config.toml
n_experts = 128
moe_layers = [0, 1, 2, 3, 4, 5, 6, 7, 8, 9, 10, 11]
beta1 = 0.9
warmup_steps = 200
Below are experts of layer 7 (counted from 0) of a mixture-of-experts language model. Rows are named gate (a neuron's input weights, with its number), up (a neuron's input weights, with its number), down (a neuron's output weights, with its number) and show model dimensions 288-319. Each number is 128 + 32 x the weight over its row's rms, rounded and kept within 0 to 255. Numbers have three digits each.
Before each expert's rows: "gets" lists some tokens that make up at least twice as much of what it gets as of all text. This comes from a sample of Wikipedia text that the model never trained on. Tokens count by the router's weight.

# expert 37
gets: " (", " [", "(", "–", " which", " (\""
gate0:172130134165118163118112090140070151108159110121156113180112160116160124111128169136162103151178
up0:075108112119105103111105163088189062127105159154117128124134081119151131127104127154122086058052
down0:111077131091144136172115189141120096118122101089092105156163097079131130103127143143088110107093
gate1:113143140123111098145108124107158175108065122156122119139092148133125147115088162138058132050106
up1:065128115125088161125167097185134105130139155102098108190132077126136114124141116139107120132066
down1:157119162098116068091120144102152100147126098099087158089149137128148182121139124126133104176194
gate2:100117120155116159057117147093101140138127096120143073168093132032159077140153136106131125109055
up2:094129107110134102136120148074092121115184111111151155104157143080095128120177195175124132116132
down2:114107161114078124105127114148105098161095104098150133118076148081131125031157183138140126149063
gate3:079121146146154146113141106131171116131096121115181164131209088070111133108094051153105096134144
up3:094125207120160182079139135113188163147162103080163149061162157077160144141121142143116133080156
down3:118112107143074082119118140120111116148118116153123178089098151152166099137124138135144090170110
gate4:113127143131200118127137130097108127196153148125182167173147153098145152130127100085155161083082
up4:127151108132128093137161139135128068150083205106107108162129110092155155110142108103127101107081
down4:029081130158087134053128119191105114086129116123136160114133127143178151176081131094089080174136
gate5:144120087135085139149110144203138130113050158155148159148143110144142084092134100149113124070123
up5:133152116122155121133077155129098110079055177171152132150132149086100106134142116124052116088167
down5:153133130118153166124148139147140135206193137122172050129148117075122097150134127087163108121150
gate6:124146141193170121081076155113136099155162130143078094132114095117166161145192096096114096143088
up6:208127110108105134180177144183158155163136176116127192145136160189128142106064147084125120116151
down6:095173104083148107112098123161099131121115142138125185134083181093096137128112119080121160145122
gate7:149151109143134094129133181108102081132131147094100152129110164102170110170106129137093113152135
up7:160199132113115083056182121107119098090083142112142135119114148165149109132086101150076113123154
down7:063176129105103093052119113136123082158112101136132149101122122135095090120113156140136118107137
gate8:065118132122133167088099101111139159078090133096103102105092127144128144109090134197118124105060
up8:155153113135162142179132121171073131165146124158094083089107149103166140171109130094172147158186
down8:129123100177142074147109155131115077122141094134079084147099106104174154086108121128132099140086

# expert 93
gets: ",", ".", ").", " &", "-", " ("
gate0:132129113122115186147182078070101173090163074137064126126178159146144087185134137134117136146069
up0:135115134131142131159126191079122165158123115207115157101122185095114092132132135172133087160179
down0:188119120160100177123139128136123099069181129150101124106132128208113089137121117132138150123106
gate1:144059116106163142101124176166152168071080091164125138114171106099145175078130140092115124115114
up1:194168126102206128099147090140041140106098180117121104138138127140130169218168098149102109158149
down1:122093167143140170104086098178111096150163122127128100170101152130194175104084157078131118136175
gate2:115053136167197147182096124137204135109101144118108121142148098105139092131112208144112150084127
up2:150150075076102106136147136100196126068185108158164126156157094133157141153147077119100165151175
down2:163174147078161146113169109099103165124153049142063131156172123134066104089141114173079188091119
gate3:193111175160077103131060141113146176165132159151123137206116171120128143080164104102083097110137
up3:207137155124081124101108133170103123154126164150109120133129142133124096117118095128145141104157
down3:171135149189087072145127210134107108144186131124110133059147167110142092122166176169132126134070
gate4:104129115132149118120100116102096060136076137122133111159241152162124124189186217126114147121102
up4:109070123108139145143191136191075132091123164137123103109165116158156131134067094127141172118150
down4:152124105171121148116152168181164134100175085184104050106136097156089168118198124160077162116184
gate5:150112078114180093110103107117129119147112084125165156134136086125104167147189120152071120126028
up5:129093145096090225105090128159093133159180085183102112108101120090159084087114121129069136079207
down5:122121146128145116051128163143120133149107108067110125152144122202124068103199117139139112115134
gate6:082197122103130134110122036115091154163119140158136179108107125182173132144107072157104108106186
up6:133135090153121139055150172102050122074118137136152127104169169170173105093136080155120125064123
down6:138152118041121171156159183085156103120143083041107063172100077125163101128126133129144118089049
gate7:135153105123103111114105137116121143104181085116158126109165078066142130112192117101130159111114
up7:100107169124133131117123136128158110086140137169173155109176069110124201141139110162138179141139
down7:105182158118135143100071138095111072145166123112144087128033110071138134068119199108170105125149
gate8:107174132174108079161069104115112221177113128124169129118094125145149138129140133110100136139134
up8:140075110122192115165167159093138100079149100117154137208100132074120135107166142154166090124151
down8:168081156191089128097158071131100183113155085126193128116141163127157163068131152113091134149130

# expert 70
gets: " |\n", "\n", ")\n", " |\n\n", ".\n\n", "\n\n"
gate0:074107105103101149137124140129163170144158132092067091151060168141182161092140186105191173150118
up0:110166129132136087161115139138091095135108093149119141094142129089133173198108125095110149107158
down0:102152178142151128033120072172128107195197141101174152148148079106154110128085097136096175148151
gate1:155124158091155120127121178147085140117110142164100104171125103156117112143142138222170143099139
up1:144129164120051182112100090159106119104167105105122149067157143101128119170178129099128064134092
down1:165107161156181126103107071140112163136139098132124150116077113177132129128121071082120164191191
gate2:131113115121124224173111160150141089133162133143146106115193102113160171147156120182108123168100
up2:114123106135118216181130133148143101118170172137120131101138096146164166139148137167074124173152
down2:180113112116106109097106133164099114166188135155130156147155212110153114194158083080140092106143
gate3:114146130085152161100131137191157158139134099187132147111112115129122093143110147146091132088155
up3:145128129132120072092095125069104089123163200095135012079085153135170158138154120064203114093130
down3:137133163145193157142203134110146120134148159142132155120099104074146106097106158128152169111166
gate4:137100124132174144095090094128153206122109137148151109160183179104085139120078119177185148109113
up4:066212152134117168205131144114055128040134131112105109093099128092099169066160107156087124132119
down4:105133141112135084114128086151167131107207123151099103063112105164022146161161156155058117156115
gate5:101167163127129111133106118132153139114193124165144143088158142162169166098097085135071150134077
up5:105106123185140096125138158103175133135135121144105099119130090087112101111155129157187113134081
down5:091104132133153155099141085160082108140076145130141110112112123123185126119106162134130142126141
gate6:161143105120127121145111089148158157168144088137149133095127111139153103126116131120134160123119
up6:143152120118066118154098084175135142153117100150163157126119083121150087119136117123135199136117
down6:137161124110098107112135103107064143100132128143105163081129161180103120133106142124069141046077
gate7:178119159166097106166126153150126185107146088067096129127099139166146171149133160098135133128096
up7:206098107137136049095126062112092112109148128090104152116110136190157159151154158106105080116126
down7:146167102075063120083154194144123149118087156125132128160142126112063097116104138192089078086116
gate8:119074146133170106150127107181107155224080133159112136121091178117161142173116139099186141105152
up8:148177123140086190113130107109104133074113117145171134142151090214122150122153152141125176129097
down8:136117139077101131106101080132114119081126056131136154161165131096114168111087099122047154107203

# expert 44
gets: ".", ",", "_{", "–", " .", " ·"
gate0:039097128120131153142154098093157077156090118137127146140112111118144216071116158117143023108164
up0:115116143138174125121093131179150130156120165139146115151059119132113181108130104179126103117118
down0:120143127132097073081125078085115063145129114108106185135126143101102174163138104087107151118161
gate1:102123097112105118095159136088140081158087126121094118121155140070145150142177128161138095114144
up1:152158059127127099142137164092152179168114087149150172117125193086157073186208143159121085095147
down1:184109115128113217174138120125151111102142163088124132172102070124187137148146169163093136142108
gate2:145122143114107170128025083150136143175124147068109156124096128160124126070161073087077144118159
up2:108133100112154168115163108121066136113157142113112125125085106126128149132078174120113144083119
down2:122152127123129152150090082118060150143113169137130106084163130131135079079170116110139116108168
gate3:130213130200100180160128106151161147136134161114176109138111152150156120156140115164173106147114
up3:071148103097142087085131129187150129148136099152144122087150119157103093153124120152126116151092
down3:143118111142096127154133158126111107140163134061094071145054130138123135140097102112086138094097
gate4:111134152229098130103121081137090108125134111128172098133079167166128186113158104142118118101135
up4:059159051093131086154100122090104147114086172152140134166173141125131065123147126148123109136141
down4:175096129099088107145058177089056106106138174112055137189108154080129113151086106121113105164093
gate5:149137175111161073151165173146108139159224097146093203144138131106117163178127108132136193078117
up5:154110137168135112105093124123130115162125129112080113166129099132163141122137119158155129199155
down5:129131098117073146147156180171106064144103160126178165132146104168119096147145115119151114136128
gate6:153108111157122119137045151066078134129186103128034109149123106129099080123081124153147094138148
up6:138128106082098155138171159088169114088107147104171145123134144092107143160094133101120098024177
down6:132149105128140107152146134136095128163158156160159118199096054178119108162131100123135192116034
gate7:126118169087175119188128147143141153107169120083077138079133101127148144113193174164101169151142
up7:112166168159115097110125145110121153112110150086120104096155038198183158063106119131134060108112
down7:148111099128138107160177142167135128150143163103144121135150067090125088141135153089144142092085
gate8:133095117111136104127102085116130092113134093141123140135121126165145086124109189139085142076064
up8:178152065122089135156145108067100125112155142132057112143107109132149133148156185117127116161158
down8:136070145092074148160150149137129130158120110149083103162162097074073154169108103136156140109112

# expert 7
gets: "==", "===", "\n\n", " |\n", " for", " of"
gate0:125131096080124134131159149125128168098149114101117173183115106220175127106159175124135089098147
up0:106118145104108103107146141180114166084173132102123168135178097210137120106111149127110059143178
down0:086112166124174113109142115122113166110123166140117143074115110146167171156185124157128117097156
gate1:076135103132167148175148107138073118108153139091206138112122093178114132107158171113111123147057
up1:173105203113049115101092123138149159130141128090101145130112151124156098143105102163108121121093
down1:130120140113178158156137161146149105119215155126085112134167132144146145050158162165139120078077
gate2:148120128127124100102155171145103107113179125130180113101124105079137156102115129158135110154051
up2:089161102123138146164129089115130148130076179137114150167126137129121135140109117105122153075213
down2:132111161172077113182183167097110113105079155154137118108109092131161171170116109109193124158150
gate3:075173106111170184120096170079142163114086105148089122109139125103123104098145127187164139046113
up3:130136103131146164098093135139135159116092053138156116186141195160100094156102130146098099088148
down3:091154180121098119153089148165135136133123211162131093130160105125110207100167126131130081156083
gate4:095142138159142199146142097086135089048163211125088110179150123099140118094105168126100093108126
up4:174116111095153057074135180157131175186126060128147161093131123169133100157169126127170146121111
down4:119112142108151092109069093182161112120145100071093132147131157149146071180104118130120107159111
gate5:084135143195110090125166133164130101122190149096121118154086109116101147095150128108065130189067
up5:186086097067111171124097083061095150130078155140112118127187120130152060175114134190186134082128
down5:069167105131191163120143105062125099112161144151108152118063106135072137134065161062122138146213
gate6:125080084154143180133061155155105157118097145098176153138147153109176140156109098185141124171111
up6:084128141110160097159117132187109181101066132157190123142216132151153115166113100142117161129130
down6:149127105122127121135143155136096109161072125098107144135185151155133102150136162153069075157183
gate7:148125135116135119138116099126160180133107158119078077124105171132188184112101141110143128145169
up7:117193142084122121138197100149130123128086166124081077122061130142137075113205157110169138235127
down7:084160079108148130163133174161100091073125162188155176141136078116118087105142110144163150111132
gate8:121120096176162046139037116133150169146127097051129094145124116160147156134100100126073094094145
up8:179123127183180143181126146170172172130091079057124128068143165161082094104150115095159084147088
down8:107088133156086113136080118125115184139104086144130158043062098090185178126138153166112085132151

# expert 1
gets: " |", "=", "-", ":", " by", "|"
gate0:129158146146098147170071098145182140139162054087179158137135092134125101078117149151116108143204
up0:134132069136106124133121123123148098156144115119198149192119140098140069134100162106141124147112
down0:103154104105151094059100145154165147109158102072071109074121074145176133153092137124090209125118
gate1:112111115104116157156141132132120082096124156103139093149063075131112105127081111155109134163168
up1:156164117130108131078134170143111161140117059093126153154137153132106202175129151120148080144118
down1:148088145151094127115167093128122100111158116126167094089118133118139108161142130143129088111093
gate2:111103108134163144125094083166074149177176133150176105156138115077183169150133104121132125073140
up2:114082105164200127118107087180110115168143150112167102164124126087128140159101130075140152132133
down2:181174138122071147156182110151159099108137108190133167111157138145194107145112107142118085131162
gate3:072130087135115140127099116131070170124089130155126193147193182134129101165177111139086090140112
up3:115114076100080137056155101157158090101138143117155125095163143134132134119073140126109171146122
down3:113194097068195149151073152187159159173110097138119144196111125124108165118135122156201135107124
gate4:150171113133148149107131108147168131128108141084096116094196105133146134118146098145126111156128
up4:132157150160109128091160130072139146202126158146152188136107121114170107148115129120079078126078
down4:138171128094094136154091172108193120130116156156120157120148105133098104103133136113123098113125
gate5:100069173123143111142157143140087178156107105070190127170107117182109131148117110098064101122157
up5:089136117133115113079115178106155161130170069154152128057098140081110147144152159132139166120142
down5:113101087130118125168094091140148164058135092102083099150181130105139126116120116117126118168060
gate6:112119115080119108216120133091102180096069146177136173139110186095087145111137163107116126098108
up6:131160094164141132091107109107129094117167108133095100102170144168154116157117076124184134144110
down6:139151104161126170144156124161188126145178129141160101165151129173042107169159157095132055169121
gate7:113081118140077147177130166101083076104166112156115140115071132140094108089145179073140096091130
up7:125108177151121128111148056132157113146126104186171174127167145201146167192120092118123099152113
down7:118133116104077157140120080125184095156093143052133102125119071138162162062061124100161141109077
gate8:124127165141197074138126135110149186120082152104113111161099124150100133053171136090126099121153
up8:146149115084053190124122107170116090133189117136147103111119084108159121177093086189128166099093
down8:126118148118167210164112189111165171076085129136131143220153111144139134125149113137174114169160

# expert 30
gets: " to", " in", " for", " on", " of", " by"
gate0:120082147101093160076076116153156165127154120118100157183126151097132110121175123154189141173100
up0:143060202111138120126097097103163173177174134119106178170112085132095119179158122106217133159082
down0:172127108162121082089094141105160176149101113138128166161150104071087155153136089101133131114125
gate1:159148162159135158118149078147108149150112189142149191112147172160139135100135179106135122154157
up1:173136137121065159111158104093079104097098137150108193118187129099110129151131140142140052115137
down1:109149089072097130108143154149128094133128129131155136122155142134194167103134106108184171107134
gate2:132083101109116144145101117140109109100119101069117159158171078089124079142200135182139080178116
up2:094110105113097086194108151130110147143095090107117193124140090143189132148113094196155173105158
down2:104087131097146205150139105157163114115134082135125126171096158202088092151147166116109099082188
gate3:155130175095119157135094079123140187092188152126106141201147111135173176077112097098156158135137
up3:097086108087148101152133167128107102145129137088083182104094070128103134173105137139189163113117
down3:139167146120133173142193100145105136195058127177113144116190134101119117195160085093164165129092
gate4:113137164106065124120096195151139104210082145114168179135129129112203138162131139172133126126146
up4:055120130183162159101195113117112146114105117125085090117104164185133126130143147108180133100174
down4:096056132054095187099150170142123171095100098146109106161104054120134092140154151112118203117144
gate5:165096117141116084145122120098158124133017107166092054150148182146163102106099185147124123123101
up5:187082128129159127179070119170182116121107152121116107063175185146178151103137155116091171164153
down5:195103106121140086114109185121102150128127119167140087124169134148160108143129165120129093092102
gate6:121111153148104098094110109170111132106102114135125139131081119055100198176173109166126152149095
up6:127160098124100137156116162032154135159115149099101075112148181139118110150114124107071032110171
down6:113121089155136102135130154120152114153168152117093173132109108146158150108079169137139157127128
gate7:143094123120133149139152098150083159189084070106080164119096131125189163128076094102113127136129
up7:118144109106136169095151085128165100087215086137143117195116079154235145132122116123146150145081
down7:084146131131124085123099101124047133145081155090144169142155155145139059154081156156110125147166
gate8:078183151139135125134117085090123097104169100168112138137108126103139169082163103106148132123137
up8:108143099124148151117115065134142092120143131148137156133190102094165105178104117156107120117125
down8:139112166151121109106141077113115117136154132101144145097129111159088192140176111132157169114137

# expert 101
gets: " be", " for", " to", " out", " a", " on"
gate0:187161125144144112176139164166117137089111108129138097121104147216148149151096166159141144141138
up0:066104133072152177143113136151070146137153084151132101167138074100127170130126110130135063128124
down0:130157089085149150120124162192164136141097147144132161122170164112142099120141103098141123141106
gate1:142118159070093119137130089113119107136123058138117133135143147157138130130039170172144141142117
up1:157173128144127179160141129138088135124116109159111124192107086124132071172134168131123148158100
down1:110161078092100109107118170151118052178119136154189095068147139151155063137102216146120118149095
gate2:123138149124119056134082102126166111106130130139128234121072134149140131162130117168147122113129
up2:119111161119132182136155125165124123172125145129127091101188091089167128083175138111122138172085
down2:191083069135175122136112170109104121129221133145125177146130122154081112124175142109132162117138
gate3:099085114134162154117123123161142159137125150152127159150109071091173100138165141168082151113149
up3:112124175103113105165113175113118158141122161170141141101103121129145153202100185120101099148105
down3:120130112168098128174131092118157164192128127135146090080114107144047173135148140127157122120148
gate4:126149078186101161082166111144061165090139138133081120086139157137164104115099128120115175089154
up4:102107169123121116130140122155109105137097208162138151153155149142156124108147153137149126165086
down4:055135128137142155124096142120173079133136124080164138086091129095083146145104141109054138132117
gate5:097111132209071136118127110114113112086149151078148146115122170120142132089100169179109106104097
up5:141096108252140114145079079084101081115124119119147158149140144185127159114122198103074138095172
down5:121140114052095092171096156177140063099133159098189058134128117155133116095099201117100113136170
gate6:132140098128156135081128141129135144120143121116159174095202146123081116143093091118117141124134
up6:119146122121180118177153102116152118131169113100159069152120117080188103120100151086140096106110
down6:141106125123095176086058120140073138081139134110184156153145186126157137127153146127145136126160
gate7:127144070156184111146097144089112143122199102122154138152079128094167104105131165085168129122185
up7:098163123079153152138143197141206148127166152134093121132149122150162125177147116114068173148152
down7:126173150139135134082188116120138171137160133137144122083118149127106156150098160100138140130151
gate8:094106127113171114138110161182102145165135142117108129081104120045164125091134145114105172156103
up8:108167077102157158179071101165116147120199160110075099181156105145128149096120152104161133116131
down8:146146104122133110104110140182096143103138128063117146058138132101096090192096111148122143155117

# expert 117
gets: ".\n\n", ".", "\n\n", "==\n", " =\n\n", " |\n\n"
gate0:120105119198110132143149111118167130125080129061189148142144168088172120175121078069087107170093
up0:148175143079089153100064126174168204102214122175098084089084059108103152149127116159147131086097
down0:105101096114131105168126200115075053148090194087102089153147149162128125128071143127135085091140
gate1:073152124086076122090137134091132096113203127124100128130166076127126115126175053127112098158161
up1:165116100157167141098154149123076139110134135117165215104123230141126106115107137114173162115099
down1:126157135228088131130139129096136164112169087136120138089145070117148159099162108126118120106171
gate2:174060124112139094106118048191075135096146176191116122153161138138150084110072131132164081152133
up2:176070146144158111117065149194115120190130155125105166115179140127119068144087138200149164126144
down2:156067126133155125132136067122108136102151146132106139130178153149062124132030150087155148176130
gate3:120147136114114114102180112111107097131188101114162068144123083153195085137153120127133110156163
up3:171151104115104108091120120060111125117082142138136093198108098121073107111119126149070139125137
down3:159134150125171166147135121108138132130104116152149118112142101154159123151081117091134157137139
gate4:120192174184163109121131088114080101082146175082141096153098128060109161076131170148126145111172
up4:133140171087137143123116105144093125095087140047164156076097101091124168152051155093162125120176
down4:066153157083148196146202157072109120099115135085189140128130145128186151178139089097121124134161
gate5:108188138116123159154099159102108207139102078101105085166114132128148147133152174110049128139205
up5:075134137186100117157159141151161229122104081083082121146082139161175159132121173104115135159066
down5:160168173180129115186073092124124104124139141150144147070091123136097107126108110127078177121109
gate6:186087138148117215102035143152109151157104082114125137108087170135075121068114121103147145071088
up6:141126094125104192148083163152110166193125069091165105075166145156107129071114106152167104107101
down6:110146153121192093086111106131161123083146173081103091109095086122197143168142128090164120124090
gate7:132152102146112091197099104143137089095150104140164151155192087114118110069139213174131145129166
up7:137110167111139127118158110138131090179130233109082084093034146095197142197096098140186188167159
down7:176154098108125203111084131143092147107148151122190121124164107118152099091135156133160119125149
gate8:191098087132163113059109139088124100117127182114120177038053133106130125169085135109090117203152
up8:171102121169178093119098146109131092130119190106142183027048176118119127152072135114115126158106
down8:157072100038123114115107208133126141101172146133081126130098093121107127129109160145144125144085

# expert 95
gets: "ing", "ed", " of", "ating", "ated", "ized"
gate0:124119076184153066179067096102147144116214141144146106099063097084140102124132181168168185122129
up0:149072100031145134045216153135082134140095161156133143105164165087091149149133063099099102123130
down0:136124120122187160102144160156102148113106056135103164171133142132113140121133104114107165104146
gate1:154142130065097106132092082113111127135093063074107152131199082158113140114157165145131134102177
up1:077148097177137137124098113085099159105119101160106151125107165124132112133173153100128203202115
down1:157182149174127123121113179117143118141147120131172149161111156129146151126112085177125168107066
gate2:079165127134154118181159094152127115148108138135150183102131126158108108094099108148141088131139
up2:122117175177140137093096080087160125085158109119156136108118171101126100085134165088150150131192
down2:069150148152142092144154103135152123109165132158109134122121156167141128115154114200095109154172
gate3:090119166118130144105082161107055119097076117121089165168108121118123093204156094170119100104099
up3:181071191084078114135138121124090117053145104166046096155119043142106053177100139164148131173110
down3:154127059167157158133134127137145136158115088167161138109158127156095181114173187077145146093148
gate4:126122086149094146163106126162077163083081136094167113110126108106135101112135155099131139132090
up4:137126125179210126087118111075203120169137079101160139096115136156140081127158149099182096158093
down4:146127120126083144125172141098139089108082108113093089109152049203129046109135118169142138160099
gate5:095148103134191142052118088151080135153157138134145125176162116077134157050089159077105147126211
up5:086045134110119101108093116104123145049127130102161108137134124109117178149115120140106156144171
down5:126107164103084063157094120111154142139089126156118091135171128111167181126137135088149109183117
gate6:109087089090147120064104119146177149169157136090102131141151190116141100118129104136175129171092
up6:124135101159135109161154051146090168112110079160084103122143149083125095079119158193146138151116
down6:100158106186147083109137084160188151161129122117119112127073195121094079072171139112085119126118
gate7:101127088137137149106144082155108133117132105127175175199143145105123134127079191188071131090073
up7:162107108106102118178124167101131117130138119144133092106089143118164140215087076163148120195172
down7:146162150144132074114107120126070140199172121188116114135166091098085127105154141050126124125137
gate8:165178110165109125156074133115096132157075091140199116130159097176082122132136097130135133102115
up8:171134159166127101100136104115077150084091149113151162184147122142160135132111139125150097103131
down8:176135142148107101117142162066131133119080161099191103182145148130108143120137113159123124105168

# expert 91
gets: " km", " m", ".", " +", "″E", "°N"
gate0:128153116178124122127107114168142157094139136136165120138151124143078097176130055082122175121121
up0:082104131142182153142156132146152165108084121094167152083141125048098124192120128120140182114107
down0:121157116098143134114140135197120085085148161070184110114124134055093113192138129089155140132083
gate1:080119165064155153112156121145121158126152218102103126096127139099119101096121071131183055189053
up1:150115106176109140115108146129086075160127145124162093165086142166165140121104077120146162097171
down1:136096150130127104113166148110133127117163169183104105128066168067168129094104150119139148150102
gate2:132098111090089164102129129150145181145112137132140169109098101107151127111096096171131120158159
up2:148103115118169103138137109136136116111087143141103135081055159135142104184118167181168110219132
down2:057180145133125165082067117119158162162107125138124153094223125143124125125123116097071111134067
gate3:129176154098108167139133093140147181104126107191116169175166092103105199122193127152109124048160
up3:147149127114126114111125100106139133158128155161127117092111075183153123135119143136147108176096
down3:112151110224136149091166106120098145143079125117149131136099121167089175143165075105115109148090
gate4:081097178087142088164151151104158129168124125157115083155160088150098142119105158190172112070132
up4:077134102182131057139134147145154148112141081158115160110160176129108153129138164147157140130125
down4:078098115116107070159103073124174200176141115119124131111138101118111167148148068092121099174139
gate5:115160099111076126078183126167139145144159159131129173151069119086157112130100124135161114180177
up5:152111163135151099148119123145139056095122129111113136142121116121182076162095138172159165175061
down5:110117088122058204057108158120136168136096179099123153124109118092121154150112130141166097124205
gate6:137118125116133163133092096078074135147104140159119194212189123118141114150164100164115075146147
up6:154059139132157116103097097179104114137092114125147160126144124109095091185124082129157099121123
down6:112099136104134112107085165108148138144085143162172138108160168150124081117115164123223180091076
gate7:127148154173134102098172144131124158108130115159096143153102127128122127138138201126123117097176
up7:172166133159122146139183121121106122132124115056172149103145155179054126117142067086155136134174
down7:086136059142163159193155105137104182058163104134105121158094180113154100127144134132073116163095
gate8:118136122067122168135062166123160170125080149122156119147080167183110116116112107093139107139146
up8:111152110145147063095162127120113112119148088148089146090183134106152145138148145171146164129126
down8:127103101161080126097146174075130104130121134130115117158137091106082102169078158145162126146136

# expert 82
gets: " ", "born", "–", "age", " (", " born"
gate0:151106128144142147074108148132128077079131107102128095087113156139099071079085127161130085150115
up0:162172090107154140099062150132087131176105160159135155117106131115131220173109118138133168166154
down0:098133157173119114132146078109053087126093150141136137201105132137140102114116080188077098195129
gate1:116104087162137149121146126157096145160142124148101084133128103170099123121165136114109089139162
up1:136112109155094115117112113172086087156200124201138083209165159139169128109106142144174123111061
down1:173140061136137123160107069139154131072119127111090128174123158127124116135147073156121149113164
gate2:129149187136120108166145074102083142134092153087117148145100128127133124169091142153129143094147
up2:182151140079086142157142133180157156185145072130145143109088185114085147120149131162107191133087
down2:167161145143162115162180125103157197133171145138119083139134123133108179069148065073177154101113
gate3:151099166147103176129107120153171126163186161158122151125163154119142159070044121078144083068166
up3:088135091150137150098130113170082154125105126077099134140150160105122113158144121093120096142135
down3:105113093145183109153133121177073122116148177157142135119175154144126141131093117069110145086064
gate4:119123096096124104076147116135175115113147119130103177134170140165109111146121152082154154173091
up4:095089137174130111141118122134146102109109090112160150088113127135105156153124118123138101133115
down4:113166143148179103112133128159106165147161196158191117103127134094089121091146135131162117170126
gate5:173147125088102167106161133072139161049174153091120115163122115142063096078099134149175118110125
up5:107160129117124175081129154129107081126094163118137181144101155169130095160103079141136091141167
down5:059146104088104129110117152173170157110178145153144110188154109193130161123132102112164132119167
gate6:177157142164158075126109101148145118116171061124127082120172165164140140122036114143085140128108
up6:147155080081112126115104160100147152152140104139145172189103155126107130129104147148130137207177
down6:164170170126132153173127099089125155115097092129153152062097146113122126139197123122138112120080
gate7:152138102123078154075096130075163137066167114176132066202143084087078144090101127140121119202109
up7:136107129142058118115112126138169152157162088114132138083109140166160141153142076108102114200138
down7:123174110145153098173131127109117096135101135142137208099111113140139175196127101103120104129134
gate8:125102161102100151141163074086129150122182199148110160104121128074133131162111134116119162121135
up8:075193106160141148060125123056134163198126123141120148137117125119122104146176127133183128150111
down8:147144136111040082105169166113125113093168163164134122092142108109140094114172171139151100127098